Below are experts of layer 5 (counted from 0) of a mixture-of-experts language model. Rows are named router (the router's row for the expert), up (a neuron's input weights, with its number), down (a neuron's output weights, with its number) and show model dimensions 384-447. Each number is 200 + 40 x the weight over its row's rms, rounded and kept within 0 to 999.
After each expert's rows: "comes before" lists some tokens at least twice as common just after its tokens as in all text. This comes from a sample of Wikipedia text that the model never trained on. Tokens count by the router's weight.

# expert 72
router,201,170,162,225,230,196,187,158,252,226,197,193,186,233,178,243,146,177,170,181,177,228,153,158,175,281,161,230,157,254,164,198,148,187,293,213,146,222,156,206,145,180,169,170,216,231,278,154,271,203,205,176,232,168,148,165,153,266,185,191,172,190,197,126
up0,183,150,221,220,260,202,162,202,187,147,202,315,159,156,232,199,256,146,283,208,210,230,157,230,190,147,234,184,168,217,268,211,198,163,177,169,200,295,261,177,160,121,140,154,241,174,172,165,200,160,164,327,230,173,149,194,272,230,161,146,182,228,165,269
down0,163,239,219,203,237,158,164,204,164,237,159,256,232,281,255,166,196,129,276,245,213,203,221,206,211,147,242,231,217,214,204,195,188,176,183,199,182,212,183,223,83,210,164,167,205,195,200,203,150,310,141,209,197,229,213,222,219,197,195,271,219,228,220,225
comes before: "in ", "by ", "on ", "a ", "as ", "to "

# expert 3
router,183,241,184,223,165,196,208,183,165,218,176,231,206,242,158,264,134,129,236,259,178,220,209,133,191,204,204,193,188,253,184,159,225,207,182,150,232,229,223,236,133,223,238,231,179,215,206,187,175,209,171,206,211,158,173,246,100,203,191,247,177,209,171,223
up0,237,223,148,222,189,234,133,217,205,183,228,212,169,159,172,213,173,211,229,223,257,184,228,236,181,202,166,222,125,233,266,151,215,148,265,195,218,214,165,146,217,272,209,145,268,147,158,214,161,189,199,155,230,153,204,243,177,153,157,184,182,189,207,198
down0,222,256,208,214,170,133,217,209,298,217,222,213,119,269,181,149,226,129,220,223,246,243,204,279,206,207,233,204,213,155,216,186,144,203,209,253,188,195,242,207,120,177,163,172,183,217,182,235,218,284,170,172,173,286,206,214,173,212,192,198,270,116,192,132
comes before: "of ", "and ", "in ", "to ", "for ", "from "

# expert 75
router,160,217,153,283,202,185,227,274,204,220,173,273,195,246,159,272,201,217,236,165,227,238,134,156,204,208,209,179,192,107,222,129,202,253,220,275,185,222,175,135,135,179,152,188,182,204,264,149,194,160,226,187,222,171,114,186,172,282,232,124,185,232,178,156
up0,225,171,274,231,192,241,177,186,189,203,252,200,128,235,88,183,240,266,240,244,189,231,186,220,238,147,229,227,188,215,172,188,276,201,192,236,206,216,234,186,207,205,191,177,259,203,201,187,170,172,185,184,224,191,238,207,230,189,192,235,147,249,180,119
down0,151,245,122,260,168,175,170,146,242,246,172,268,169,224,216,183,185,294,193,233,156,218,182,276,280,172,109,262,149,216,163,186,160,174,209,196,335,214,182,230,174,193,200,163,222,156,223,183,214,174,282,220,299,260,261,212,217,143,97,234,187,161,175,254
comes before: "the ", "a ", "his ", "their ", "an ", "its "

# expert 62
router,139,251,236,220,236,218,193,205,173,232,205,140,217,234,197,151,199,141,219,269,135,192,147,180,116,221,220,180,182,213,204,279,172,273,160,159,171,225,184,181,165,241,281,235,135,136,122,180,208,252,157,164,262,191,223,256,187,169,160,225,212,198,257,135
up0,151,145,292,239,162,175,160,243,207,220,250,186,264,224,171,243,192,186,222,181,174,198,169,217,195,201,186,217,86,244,268,208,194,159,147,202,232,243,262,220,197,209,206,268,210,214,223,166,221,168,299,219,243,187,174,185,152,208,216,165,208,154,253,223
down0,184,211,242,222,212,180,158,188,194,195,222,203,228,168,153,190,143,260,224,159,221,154,266,284,242,151,188,202,217,231,247,173,186,202,197,185,276,156,182,233,253,230,222,133,183,165,212,180,242,210,256,219,203,189,161,218,202,259,188,244,168,246,194,209
comes before: "| ", "; ", "|", "- ", "% ", "–"

# expert 49
router,166,223,150,243,216,185,185,215,127,260,166,144,257,164,221,200,135,178,243,201,179,170,136,191,209,239,226,252,177,167,221,186,160,263,197,227,174,200,228,208,180,299,200,240,105,154,248,112,163,197,122,159,255,157,181,219,169,208,147,173,180,140,224,162
up12,191,168,162,300,119,168,222,193,202,198,200,179,164,153,150,175,184,143,175,258,237,178,274,162,202,177,160,183,259,273,208,228,183,178,212,206,186,189,209,214,182,171,195,156,142,198,169,123,284,188,178,181,174,171,176,150,227,167,158,275,173,286,189,163
down12,243,196,185,234,184,246,252,140,206,194,212,288,155,181,122,189,133,183,180,204,180,294,227,177,138,194,246,142,211,200,220,213,222,264,159,217,219,216,263,210,142,290,192,193,206,182,189,163,171,190,157,159,201,159,198,173,210,161,145,283,145,267,136,218
comes before: ", ", "-", "s ", "'", "i ", "a"

# expert 31
router,144,204,189,212,228,179,211,202,213,206,149,188,253,230,171,240,187,131,286,259,203,192,211,164,180,271,214,212,143,226,240,194,201,201,193,205,212,234,198,161,147,198,268,250,171,217,231,235,184,194,217,159,249,186,202,192,176,187,192,136,280,195,173,131
up0,190,192,301,237,173,207,259,195,233,224,217,158,209,169,186,234,176,238,216,166,129,171,166,181,214,175,202,185,145,176,199,167,169,255,231,194,235,188,159,229,142,137,227,208,201,214,202,199,225,197,252,248,220,223,215,242,154,206,175,120,207,215,215,185
down0,265,204,196,249,219,145,171,181,260,223,234,195,170,177,184,194,212,194,255,305,196,191,217,238,229,257,149,198,170,210,213,142,209,219,137,171,210,133,222,148,247,203,209,211,157,173,219,214,173,241,186,152,249,143,291,224,235,205,224,232,255,212,98,245
comes before: ". ", ", ", ".", "==", "===", "===="

# expert 60
router,158,178,212,209,180,274,158,113,214,168,158,187,244,203,226,195,177,130,190,152,166,181,174,210,76,253,238,219,183,111,214,246,218,173,119,181,193,246,212,207,263,179,240,171,131,143,189,236,159,203,186,168,234,172,208,241,182,240,150,187,144,213,230,164
up0,208,162,207,186,235,167,211,151,194,181,186,153,203,222,178,172,226,241,215,230,195,233,177,202,139,199,161,200,211,126,208,192,224,148,200,156,233,189,174,171,109,198,187,220,217,182,181,67,231,265,225,176,182,217,202,222,236,176,140,277,137,174,246,143
down0,198,201,243,154,189,189,123,169,203,192,157,215,191,238,157,241,103,191,212,101,185,206,153,156,225,170,224,160,198,247,246,238,261,162,154,188,206,135,173,301,241,195,183,286,202,280,206,180,215,287,200,194,149,212,227,189,246,153,198,191,194,252,239,134
comes before: "|", "| ", "–", " ", ":", "."

# expert 23
router,221,283,170,191,179,256,226,236,176,253,187,275,187,158,187,294,81,147,270,209,153,159,227,175,138,240,194,206,117,178,252,146,155,204,179,213,234,158,171,162,173,214,177,185,216,228,179,168,156,176,209,210,216,71,186,245,222,182,210,213,180,168,174,191
up12,241,250,193,242,190,160,210,261,262,113,202,229,229,162,219,171,229,205,164,184,223,269,172,197,150,195,199,192,175,239,220,175,221,220,183,220,214,216,236,249,197,250,197,194,248,227,154,169,120,162,119,151,297,200,163,191,202,176,229,235,283,228,199,169
down12,170,225,127,87,213,173,213,280,81,197,208,195,235,228,190,178,193,251,153,194,215,268,219,213,156,244,167,198,223,157,279,159,222,213,141,179,201,178,248,180,211,253,114,186,195,193,205,150,197,96,175,212,149,212,129,311,211,219,233,271,171,209,160,185
comes before: "and ", "the ", "The ", "which ", "he ", "but "

# expert 32
router,135,189,159,245,184,252,145,188,186,150,192,219,210,133,162,253,180,185,229,166,157,198,168,199,198,233,184,204,230,191,252,182,196,192,169,201,245,266,180,214,199,256,182,266,71,173,144,172,223,186,118,145,214,193,212,167,189,186,120,132,152,159,243,170
up0,229,238,208,263,258,248,182,252,193,152,171,155,131,149,208,243,236,245,246,144,157,192,248,212,169,242,180,207,168,182,174,138,227,195,107,158,197,230,158,227,211,226,252,145,142,182,244,202,165,125,204,209,254,161,130,225,198,170,191,191,124,180,152,160
down0,163,128,159,164,191,153,220,113,183,129,80,241,190,225,179,235,211,219,185,168,302,241,268,198,220,233,101,247,185,185,158,192,175,134,168,162,186,201,259,172,203,192,214,211,140,265,209,294,234,239,195,175,197,135,183,193,237,186,232,155,186,266,145,128
comes before: "with ", "to ", "in ", "by ", "as ", "and "

# expert 15
router,178,217,250,232,175,187,114,173,116,237,215,263,246,69,226,210,150,193,196,225,273,173,181,155,173,217,186,105,201,136,231,217,212,213,139,179,166,205,285,255,248,248,254,175,216,262,199,147,224,205,210,208,230,150,190,207,175,228,175,167,178,206,188,149
up0,193,231,238,178,253,216,160,198,213,173,170,145,172,140,162,168,116,241,245,156,194,128,212,305,109,190,221,178,161,243,220,255,229,165,200,149,257,206,235,174,215,286,270,171,195,216,155,255,148,197,221,258,136,152,212,213,187,188,161,152,219,224,138,214
down0,186,191,194,201,220,217,257,232,265,116,230,295,161,197,275,205,209,243,131,168,108,178,176,223,237,228,147,155,159,134,167,145,246,180,243,205,239,173,239,206,255,196,244,158,155,156,211,220,215,213,221,167,287,178,225,161,251,232,135,171,158,179,153,179
comes before: "| ", "|", "; ", " ", "% ", "Votes "

# expert 77
router,203,279,176,199,230,190,241,182,174,165,250,145,247,279,177,169,178,176,233,269,147,196,113,191,199,229,232,225,216,192,223,259,227,219,159,169,206,215,225,244,225,175,165,197,199,175,184,167,168,231,150,145,296,199,215,194,162,277,168,224,183,204,241,178
up0,153,142,179,306,200,185,193,273,116,134,227,154,185,295,213,237,218,208,132,211,186,122,173,196,195,192,287,104,211,192,152,228,174,199,188,107,233,244,142,173,188,210,221,212,246,219,164,220,220,256,206,207,238,259,200,216,199,220,200,221,228,189,201,190
down0,183,207,252,206,147,203,216,248,238,205,225,201,254,193,199,216,146,164,217,169,215,215,130,256,215,189,178,233,222,194,180,130,192,132,178,181,240,212,206,171,166,202,214,121,205,202,164,282,124,233,225,190,138,235,238,201,198,197,229,212,139,248,185,162
comes before: "\n", "= ", "- ", "\n\n", ", ", "′"

# expert 55
router,154,229,241,220,179,237,298,257,207,180,240,209,183,257,207,167,171,189,284,153,172,223,211,215,195,236,182,126,182,198,197,182,210,108,162,274,184,189,185,219,177,193,146,220,185,222,198,252,183,246,214,154,206,169,231,150,164,214,170,78,162,251,192,177
up0,180,145,185,205,174,165,190,195,187,150,235,201,190,227,196,137,225,167,225,163,147,176,220,174,224,234,200,196,193,133,220,245,213,171,232,210,169,273,273,222,208,204,182,191,178,140,201,235,236,311,253,256,225,219,128,199,176,242,242,172,183,221,192,194
down0,202,171,241,192,169,187,183,174,194,242,207,210,186,181,170,179,226,191,231,303,174,246,228,260,280,211,154,161,258,126,235,215,257,132,132,160,182,183,241,146,158,144,210,192,175,203,173,177,150,164,201,200,215,224,167,214,149,165,232,246,91,185,214,205
comes before: "the ", "a ", "his ", "201", "200", "this "

# expert 26
router,176,243,280,248,176,200,185,176,150,178,247,205,253,262,177,262,219,216,159,220,125,181,218,203,197,220,239,157,210,157,236,194,167,230,203,115,149,275,266,172,247,224,271,143,143,186,267,263,220,161,222,217,222,138,197,225,205,228,93,186,237,158,250,179
up0,163,240,193,143,181,186,180,217,206,178,168,300,229,285,128,179,209,223,259,182,204,175,218,262,140,252,174,220,173,176,130,167,218,249,291,183,181,198,198,203,196,282,256,185,164,147,189,200,129,193,186,205,284,175,168,224,169,262,236,220,190,199,220,124
down0,169,188,104,249,205,207,197,164,212,235,262,179,130,138,209,213,263,210,191,184,217,197,172,176,161,221,245,169,134,247,255,96,120,249,188,243,224,237,194,219,210,245,190,189,222,232,191,208,189,212,191,239,155,188,213,100,161,141,240,154,180,225,153,148
comes before: "==", "===", "See ", "== ", "also", "=== "

# expert 50
router,283,181,186,217,181,211,174,183,178,142,209,174,279,160,202,164,208,108,166,203,155,220,197,203,222,197,217,198,163,161,243,216,192,230,160,145,187,190,177,180,224,154,226,170,186,148,207,247,230,193,135,171,231,196,181,295,157,208,141,82,228,163,248,142
up0,258,258,211,202,173,202,161,202,233,144,225,269,128,102,214,256,191,152,214,219,240,209,198,204,186,239,259,229,143,164,217,259,219,179,185,245,201,236,75,323,199,214,215,210,208,212,185,212,249,173,223,228,137,182,223,222,186,174,189,165,176,207,203,114
down0,162,163,190,245,253,221,220,217,229,152,166,172,170,134,220,258,244,164,177,171,256,302,165,184,228,233,180,223,192,142,253,298,209,252,220,233,167,217,216,153,248,226,209,176,170,219,243,146,241,218,196,254,224,230,239,215,205,239,214,196,179,284,127,143
comes before: "\n", "| ", "- ", "201", "200", "\n\n"

# expert 30
router,168,273,234,246,213,225,159,181,153,236,177,179,229,243,178,158,180,166,229,242,121,215,122,135,140,227,224,209,172,151,229,260,228,233,164,165,174,228,198,186,202,292,273,178,160,112,204,205,129,271,129,152,263,136,155,202,196,177,159,183,186,169,254,178
up0,199,307,191,135,215,194,200,193,156,101,278,221,138,240,123,190,143,227,244,202,192,182,191,190,191,169,203,127,192,142,239,195,178,176,253,163,252,285,224,165,242,174,206,229,176,196,237,153,252,142,128,221,154,225,118,232,161,186,165,121,132,262,234,205
down0,158,222,154,254,195,167,107,188,173,106,180,212,229,157,163,209,211,205,168,207,198,260,326,184,179,233,208,169,227,257,216,211,209,172,191,190,177,239,209,108,174,194,180,227,210,175,193,134,280,156,228,198,167,134,178,194,196,139,256,260,204,161,215,189
comes before: "| ", "\n", "\n\n", "- ", "|", ")"

# expert 39
router,190,275,156,234,192,207,187,225,125,195,107,171,217,170,214,207,158,249,283,150,134,220,197,157,162,180,225,199,161,222,192,199,206,221,191,227,153,165,217,120,188,237,202,144,159,213,150,236,280,261,202,98,241,100,123,267,151,179,286,282,199,100,171,245
up0,170,228,183,202,171,250,247,190,181,223,206,155,195,202,181,152,163,197,212,208,190,173,170,127,235,223,187,194,177,275,180,247,181,158,168,255,207,245,201,169,215,246,249,226,156,151,134,164,238,192,267,202,252,207,131,105,268,162,183,226,217,224,216,231
down0,240,174,143,145,281,175,209,214,131,221,116,135,191,186,177,227,245,227,158,212,182,191,236,187,229,149,162,218,170,129,165,276,270,276,196,161,112,229,162,189,248,219,118,153,150,185,210,243,225,210,178,228,184,151,210,195,241,123,189,227,234,188,154,162
comes before: ") ", ")", "), ", "). ", "–", "); "

# expert 20
router,212,226,170,228,171,202,174,223,182,227,145,220,183,196,197,241,218,166,167,206,200,222,157,121,151,249,209,139,146,226,204,238,209,237,183,199,208,181,232,177,159,202,318,212,165,120,154,225,198,162,226,148,201,202,158,243,157,227,169,148,206,184,206,166
up0,252,224,262,245,128,135,266,156,284,219,183,171,178,209,146,219,217,206,213,152,239,177,237,246,178,269,120,137,188,159,211,197,167,125,203,158,214,252,175,313,252,114,195,169,153,226,188,243,221,191,247,145,205,250,120,193,199,224,212,205,186,155,186,184
down0,221,254,286,139,221,168,164,182,159,154,167,170,289,80,146,210,98,158,176,142,189,165,205,211,241,205,184,230,262,196,140,264,177,176,232,193,214,228,210,182,217,222,235,228,177,195,221,213,182,248,215,187,252,225,228,177,214,250,167,227,155,193,203,213
comes before: " ", "|", "; ", "0 ", "— ", "s "

# expert 41
router,178,265,203,224,221,215,175,185,145,189,209,116,201,243,158,182,180,166,227,248,182,134,160,190,153,259,253,199,134,184,172,291,151,249,187,166,169,209,189,200,178,227,260,189,156,138,176,208,119,239,175,166,260,212,222,247,133,209,159,184,194,172,255,150
up0,233,237,206,176,124,179,146,226,196,258,145,213,143,213,189,202,159,177,210,192,164,232,174,178,187,182,176,145,176,220,179,174,253,177,175,99,242,261,153,320,216,235,236,189,200,207,233,177,148,181,175,202,194,161,188,134,202,268,137,162,187,252,184,177
down0,154,81,197,155,194,208,234,252,241,183,294,222,192,208,234,214,198,242,242,181,251,144,160,229,162,216,267,164,281,210,215,166,198,151,149,170,183,213,176,204,167,191,237,250,164,128,230,218,247,233,252,204,194,194,160,241,197,131,117,156,196,210,195,194
comes before: "| ", "\n", ", ", "; ", "|", "."

# expert 2
router,222,267,139,234,182,162,153,237,138,185,150,122,236,310,167,199,165,134,251,237,183,191,252,148,184,253,267,197,193,196,246,181,115,283,153,141,166,232,154,144,176,230,264,164,120,95,254,253,158,210,210,125,204,188,207,189,171,194,204,191,249,209,215,194
up0,136,184,237,195,164,138,291,221,210,241,142,205,218,275,176,259,240,215,273,175,263,152,206,241,197,222,175,220,156,178,162,262,171,144,199,149,168,294,215,217,219,230,242,161,241,225,209,248,138,226,219,223,222,153,176,309,153,231,221,152,176,214,232,171
down0,244,258,224,258,225,209,206,247,192,214,180,181,156,138,113,218,190,311,152,217,76,218,106,255,164,210,187,304,220,119,188,217,181,146,187,271,247,178,212,247,196,190,208,193,162,242,214,156,249,177,185,163,191,202,181,206,249,240,219,241,167,283,163,213
comes before: "- ", ": ", " ", "• ", "Website", "201"

# expert 24
router,208,202,239,178,151,167,212,177,109,243,136,152,208,180,206,271,204,194,234,201,146,179,183,120,244,286,176,143,153,207,238,155,201,141,131,191,189,265,213,158,220,154,241,227,172,214,236,180,229,184,164,158,264,170,126,232,133,203,140,157,225,151,260,123
up0,135,187,253,209,162,267,164,210,134,225,281,149,270,132,207,196,134,175,159,147,262,229,235,157,165,236,226,187,300,157,194,258,196,136,201,236,219,201,210,206,170,210,179,211,165,160,246,198,175,191,200,188,192,212,209,162,292,190,209,252,225,209,136,161
down0,157,242,159,186,170,199,276,251,177,203,312,243,144,227,237,197,128,178,218,160,174,218,208,202,207,230,211,277,250,229,256,235,203,209,211,200,244,251,182,210,167,213,136,218,197,237,213,181,310,217,160,127,263,281,180,173,232,203,167,147,181,140,188,206
comes before: "- ", "\n", ": ", "ed", "ing ", "ed "

# expert 73
router,198,276,179,240,179,192,162,207,203,156,197,187,232,159,166,191,148,210,175,257,183,233,156,164,127,219,230,133,162,221,221,220,197,251,163,165,175,218,182,204,217,263,247,194,184,140,253,209,198,225,243,187,259,175,234,253,211,240,177,169,232,245,229,160
up0,258,190,178,208,257,149,222,242,287,114,182,229,240,201,153,203,161,166,285,147,213,248,213,230,258,223,174,124,189,175,185,205,225,214,203,270,170,256,175,205,176,191,259,107,268,124,151,190,230,164,130,218,101,222,156,196,258,165,195,230,221,184,243,205
down0,256,254,159,223,187,266,194,236,192,194,237,198,140,240,250,188,229,245,271,185,206,96,190,268,172,181,241,212,183,214,237,238,255,201,239,192,257,203,238,174,191,169,91,141,190,225,174,201,221,170,170,156,211,212,218,230,237,164,163,232,185,261,216,213
comes before: " ", "0 ", "| ", "1 ", "2 ", "1"

# expert 53
router,212,188,216,241,184,202,260,226,164,206,212,214,210,214,196,264,179,158,230,173,200,187,151,191,264,249,245,157,145,171,197,136,234,178,174,122,223,216,250,192,195,154,237,217,174,230,208,214,179,173,237,202,232,138,217,180,104,230,196,174,193,183,202,229
up0,203,277,201,177,206,116,174,190,167,163,129,201,227,217,193,171,180,196,185,122,205,219,220,229,163,257,169,157,206,248,176,196,288,223,270,168,180,251,177,284,198,199,226,161,188,185,233,205,237,269,102,202,200,110,226,254,239,204,218,182,232,189,255,192
down0,230,255,202,207,205,119,219,151,127,242,121,177,234,198,223,246,198,178,218,128,213,194,306,184,175,224,160,171,213,200,164,181,213,239,214,239,211,178,233,306,209,195,191,136,205,147,219,218,252,207,171,110,176,205,242,138,229,150,247,159,198,215,231,200
comes before: "was ", "is ", "were ", "are ", "has ", "had "

# expert 6
router,171,278,212,217,209,204,203,146,164,230,182,155,189,174,202,143,202,136,223,245,135,157,139,169,206,210,221,140,189,185,229,283,179,195,177,160,177,212,202,177,196,277,272,217,144,139,188,221,171,231,183,163,281,190,229,191,145,226,164,207,216,210,233,162
up0,187,238,256,168,294,155,278,180,207,183,232,148,135,296,231,205,164,167,217,156,218,216,133,197,199,280,191,184,232,215,224,282,212,184,291,172,236,164,196,299,185,219,167,172,196,185,136,209,212,129,143,276,273,189,175,248,217,185,210,126,153,234,228,162
down0,237,157,219,129,217,169,190,173,222,217,207,227,206,188,256,215,200,183,176,127,110,247,183,191,180,97,187,241,171,262,186,147,252,206,229,219,275,189,173,142,215,199,258,145,161,187,169,217,197,267,205,179,248,212,119,155,203,138,154,188,210,220,192,173
comes before: "| ", ", ", "\n", "|", ". ", "; "

# expert 59
router,211,240,259,219,212,187,220,195,156,216,171,89,242,195,172,150,155,164,201,277,159,208,97,117,188,230,214,164,158,156,214,243,205,229,157,157,145,237,201,169,200,301,283,235,143,118,204,159,175,254,159,193,216,188,213,234,203,190,133,174,203,174,210,179
up0,184,210,145,242,212,154,202,93,219,173,213,226,136,197,254,205,161,204,250,169,227,232,169,156,190,250,217,177,202,208,199,230,158,172,185,139,146,212,159,227,170,159,249,210,212,207,210,170,190,164,196,236,89,184,145,191,182,223,231,139,153,156,167,179
down0,207,151,174,185,210,226,215,197,172,140,170,165,135,116,218,197,164,142,264,183,195,126,130,220,293,177,196,256,312,157,191,172,297,229,146,213,306,184,138,219,247,226,230,192,199,161,156,182,142,202,108,218,234,226,238,245,221,201,185,227,163,188,219,134
comes before: "| ", "\n\n", "|", ", ", "\n", ". "

# expert 18
router,160,232,270,227,204,206,191,182,183,185,230,102,242,276,198,155,242,173,217,254,125,182,56,163,160,282,238,181,130,213,196,286,176,257,139,166,158,247,197,170,232,261,293,203,149,140,158,193,176,218,160,171,246,198,167,234,174,198,148,170,199,202,259,171
up0,122,183,169,216,208,199,220,215,218,123,213,170,141,186,232,189,190,227,228,244,153,108,138,200,186,107,221,162,143,162,189,233,190,250,132,154,243,277,226,125,181,139,155,267,241,216,189,141,223,218,160,207,177,168,200,146,128,223,203,227,271,180,207,144
down0,245,162,158,213,262,211,254,220,238,106,261,199,234,249,167,231,246,222,270,201,276,302,211,179,231,153,193,148,149,195,134,197,170,188,244,212,196,206,233,227,155,179,217,183,156,147,162,211,160,263,206,207,161,266,254,216,225,181,217,212,144,242,196,199
comes before: "| ", "\n", "; ", "|", "- ", "–"

# expert 42
router,199,274,204,200,187,192,149,119,243,193,278,207,198,212,213,247,171,170,255,222,240,236,194,171,196,248,207,219,142,126,233,139,198,224,161,247,202,238,257,113,100,172,204,207,169,212,281,201,237,158,115,163,224,172,135,186,149,216,242,132,219,159,223,208
up0,213,225,190,182,224,124,189,67,191,247,187,232,191,195,171,285,236,218,179,172,202,159,193,264,227,252,193,171,257,218,212,169,210,233,144,240,173,168,248,256,168,210,198,210,241,203,266,226,117,177,183,194,174,163,139,178,163,59,198,150,191,254,165,199
down0,131,157,177,200,218,148,222,224,193,229,237,189,140,195,229,240,195,161,150,155,175,170,134,150,214,296,258,178,202,208,171,224,155,172,121,212,234,204,184,239,264,176,162,152,176,239,226,158,213,122,238,210,241,151,164,202,177,158,249,193,185,157,188,186
comes before: "to ", "that ", "the ", "\"", "a ", "it "

# expert 51
router,247,238,230,210,134,183,206,182,127,193,106,240,233,174,163,230,236,183,170,124,231,149,170,142,143,240,228,138,111,257,180,205,199,174,207,243,230,218,221,205,192,255,196,130,171,220,178,233,190,241,184,145,186,168,166,184,154,239,151,169,244,240,195,121
up0,203,222,210,262,180,183,138,191,256,150,226,158,211,173,129,211,170,199,197,224,219,230,183,165,202,125,241,166,249,173,141,129,211,158,165,215,206,227,200,145,214,211,242,210,221,125,164,214,179,221,181,152,194,208,257,181,184,217,245,180,224,245,190,204
down0,114,223,219,193,265,203,254,179,232,166,190,189,201,231,199,231,138,259,215,206,170,151,154,236,245,206,187,164,192,234,135,241,215,217,203,202,255,221,194,135,214,200,243,176,232,158,303,221,171,216,181,227,210,206,226,214,181,223,198,192,228,232,279,172
comes before: "201", "202", "°", "200", ".", "199"

# expert 11
router,191,261,244,230,246,213,173,168,146,178,140,174,247,187,178,186,225,152,208,217,127,184,94,127,190,260,254,243,192,158,197,263,182,238,163,174,184,187,208,169,210,330,278,167,175,97,189,210,164,228,155,201,225,179,183,228,185,193,171,188,210,221,253,167
up0,210,228,213,241,219,151,185,143,210,186,189,176,228,234,188,186,204,163,196,233,187,206,120,159,192,233,182,174,140,144,270,100,195,244,111,221,201,186,188,256,208,252,228,233,292,257,140,164,133,179,226,195,176,251,205,127,125,215,167,205,207,180,252,274
down0,292,259,147,168,216,218,127,196,324,138,180,223,177,191,201,182,188,190,203,169,233,225,190,172,242,165,173,188,218,242,158,149,240,246,200,221,256,223,229,270,195,238,207,164,268,169,141,192,157,118,195,211,204,173,245,192,235,199,231,267,156,174,208,199
comes before: "| ", "\n", "|", ".", "% ", "–"

# expert 5
router,207,249,236,212,216,217,176,260,162,190,187,143,273,304,187,170,213,135,233,247,110,160,105,125,115,266,259,183,149,198,245,290,210,245,156,157,149,192,229,138,202,199,295,198,132,121,215,174,149,239,140,197,244,179,182,233,240,205,181,208,227,193,230,164
up0,235,185,205,256,201,228,254,257,248,166,188,158,175,182,151,196,215,265,227,249,246,125,255,208,235,164,214,230,258,131,212,178,190,228,201,143,267,241,201,225,248,245,252,270,163,128,249,178,171,181,239,159,211,194,208,329,155,222,180,191,178,153,232,176
down0,168,222,217,126,235,241,218,202,173,236,206,272,220,205,145,290,207,181,181,183,253,210,153,165,210,145,181,127,189,140,204,305,181,235,174,197,199,200,228,201,165,220,198,222,254,238,155,186,227,130,149,252,231,234,238,170,278,172,202,218,208,277,121,155
comes before: "| ", "|", " ", "–", "(", "; "

# expert 65
router,175,236,228,227,175,210,207,183,156,176,214,130,224,164,188,123,199,128,154,200,161,156,194,220,166,223,172,170,199,208,146,248,175,237,214,170,181,201,201,222,210,209,297,184,174,138,165,265,211,214,203,219,248,223,150,250,130,176,179,197,159,188,268,167
up0,221,220,222,176,208,295,222,185,157,140,304,167,180,234,137,186,181,190,117,174,224,190,247,195,188,186,269,209,191,103,206,219,192,186,183,187,170,173,227,214,150,214,156,207,159,254,182,219,195,303,210,206,207,262,155,176,178,274,201,157,166,195,131,237
down0,180,182,195,194,245,164,187,249,260,213,199,225,187,244,200,166,103,224,208,134,167,248,152,186,179,188,223,169,151,224,136,137,171,170,202,258,156,192,231,187,185,204,238,206,253,166,232,199,255,215,191,219,208,134,211,164,247,146,209,127,187,129,222,150
comes before: ".", "\n\n", "s ", "==", "www", "com"

# expert 61
router,276,241,196,128,118,192,199,128,180,141,194,210,243,227,132,271,194,100,169,164,226,209,259,204,198,300,234,154,235,145,207,173,243,260,188,223,180,235,220,219,128,180,251,221,196,270,187,229,246,224,222,164,186,157,207,234,158,152,231,212,170,215,186,169
up0,188,207,200,236,162,200,251,210,207,190,183,190,131,283,290,254,173,244,182,226,227,199,239,180,237,113,171,241,100,239,265,242,172,216,205,171,259,144,180,184,186,212,188,193,138,107,184,216,196,197,147,131,188,166,184,193,232,120,171,179,179,211,245,234
down0,222,149,160,182,167,183,182,287,201,208,206,191,93,194,246,287,183,190,160,246,249,246,220,170,268,166,213,181,161,163,214,194,216,205,213,217,177,237,152,157,229,242,182,131,277,146,212,202,81,173,128,231,147,217,215,244,186,191,205,144,157,149,146,207
comes before: "a ", "to ", "of ", "by ", "as ", "in "

# expert 13
router,177,224,179,208,199,234,247,208,213,227,249,221,238,203,203,207,209,157,192,249,136,204,132,169,226,252,236,200,205,150,191,188,198,182,187,191,211,227,220,228,208,211,266,211,233,194,198,180,194,198,107,145,251,179,173,178,181,230,152,156,183,123,221,118
up0,227,229,170,199,208,189,177,263,183,214,265,144,241,191,216,199,240,231,231,150,219,243,217,80,176,185,166,172,226,224,137,175,255,212,223,190,205,219,214,171,208,239,244,212,194,168,188,204,227,220,160,229,188,221,165,207,254,152,195,231,207,209,175,168
down0,133,163,211,177,205,185,164,157,204,256,139,181,211,108,146,169,158,164,228,260,152,234,229,185,166,217,217,233,171,136,175,209,164,148,171,280,168,237,179,198,196,244,172,185,159,173,258,185,250,242,291,219,247,147,176,244,259,242,200,179,188,221,167,260
comes before: "- ", "\n\n", "\n", "==", "The ", "== "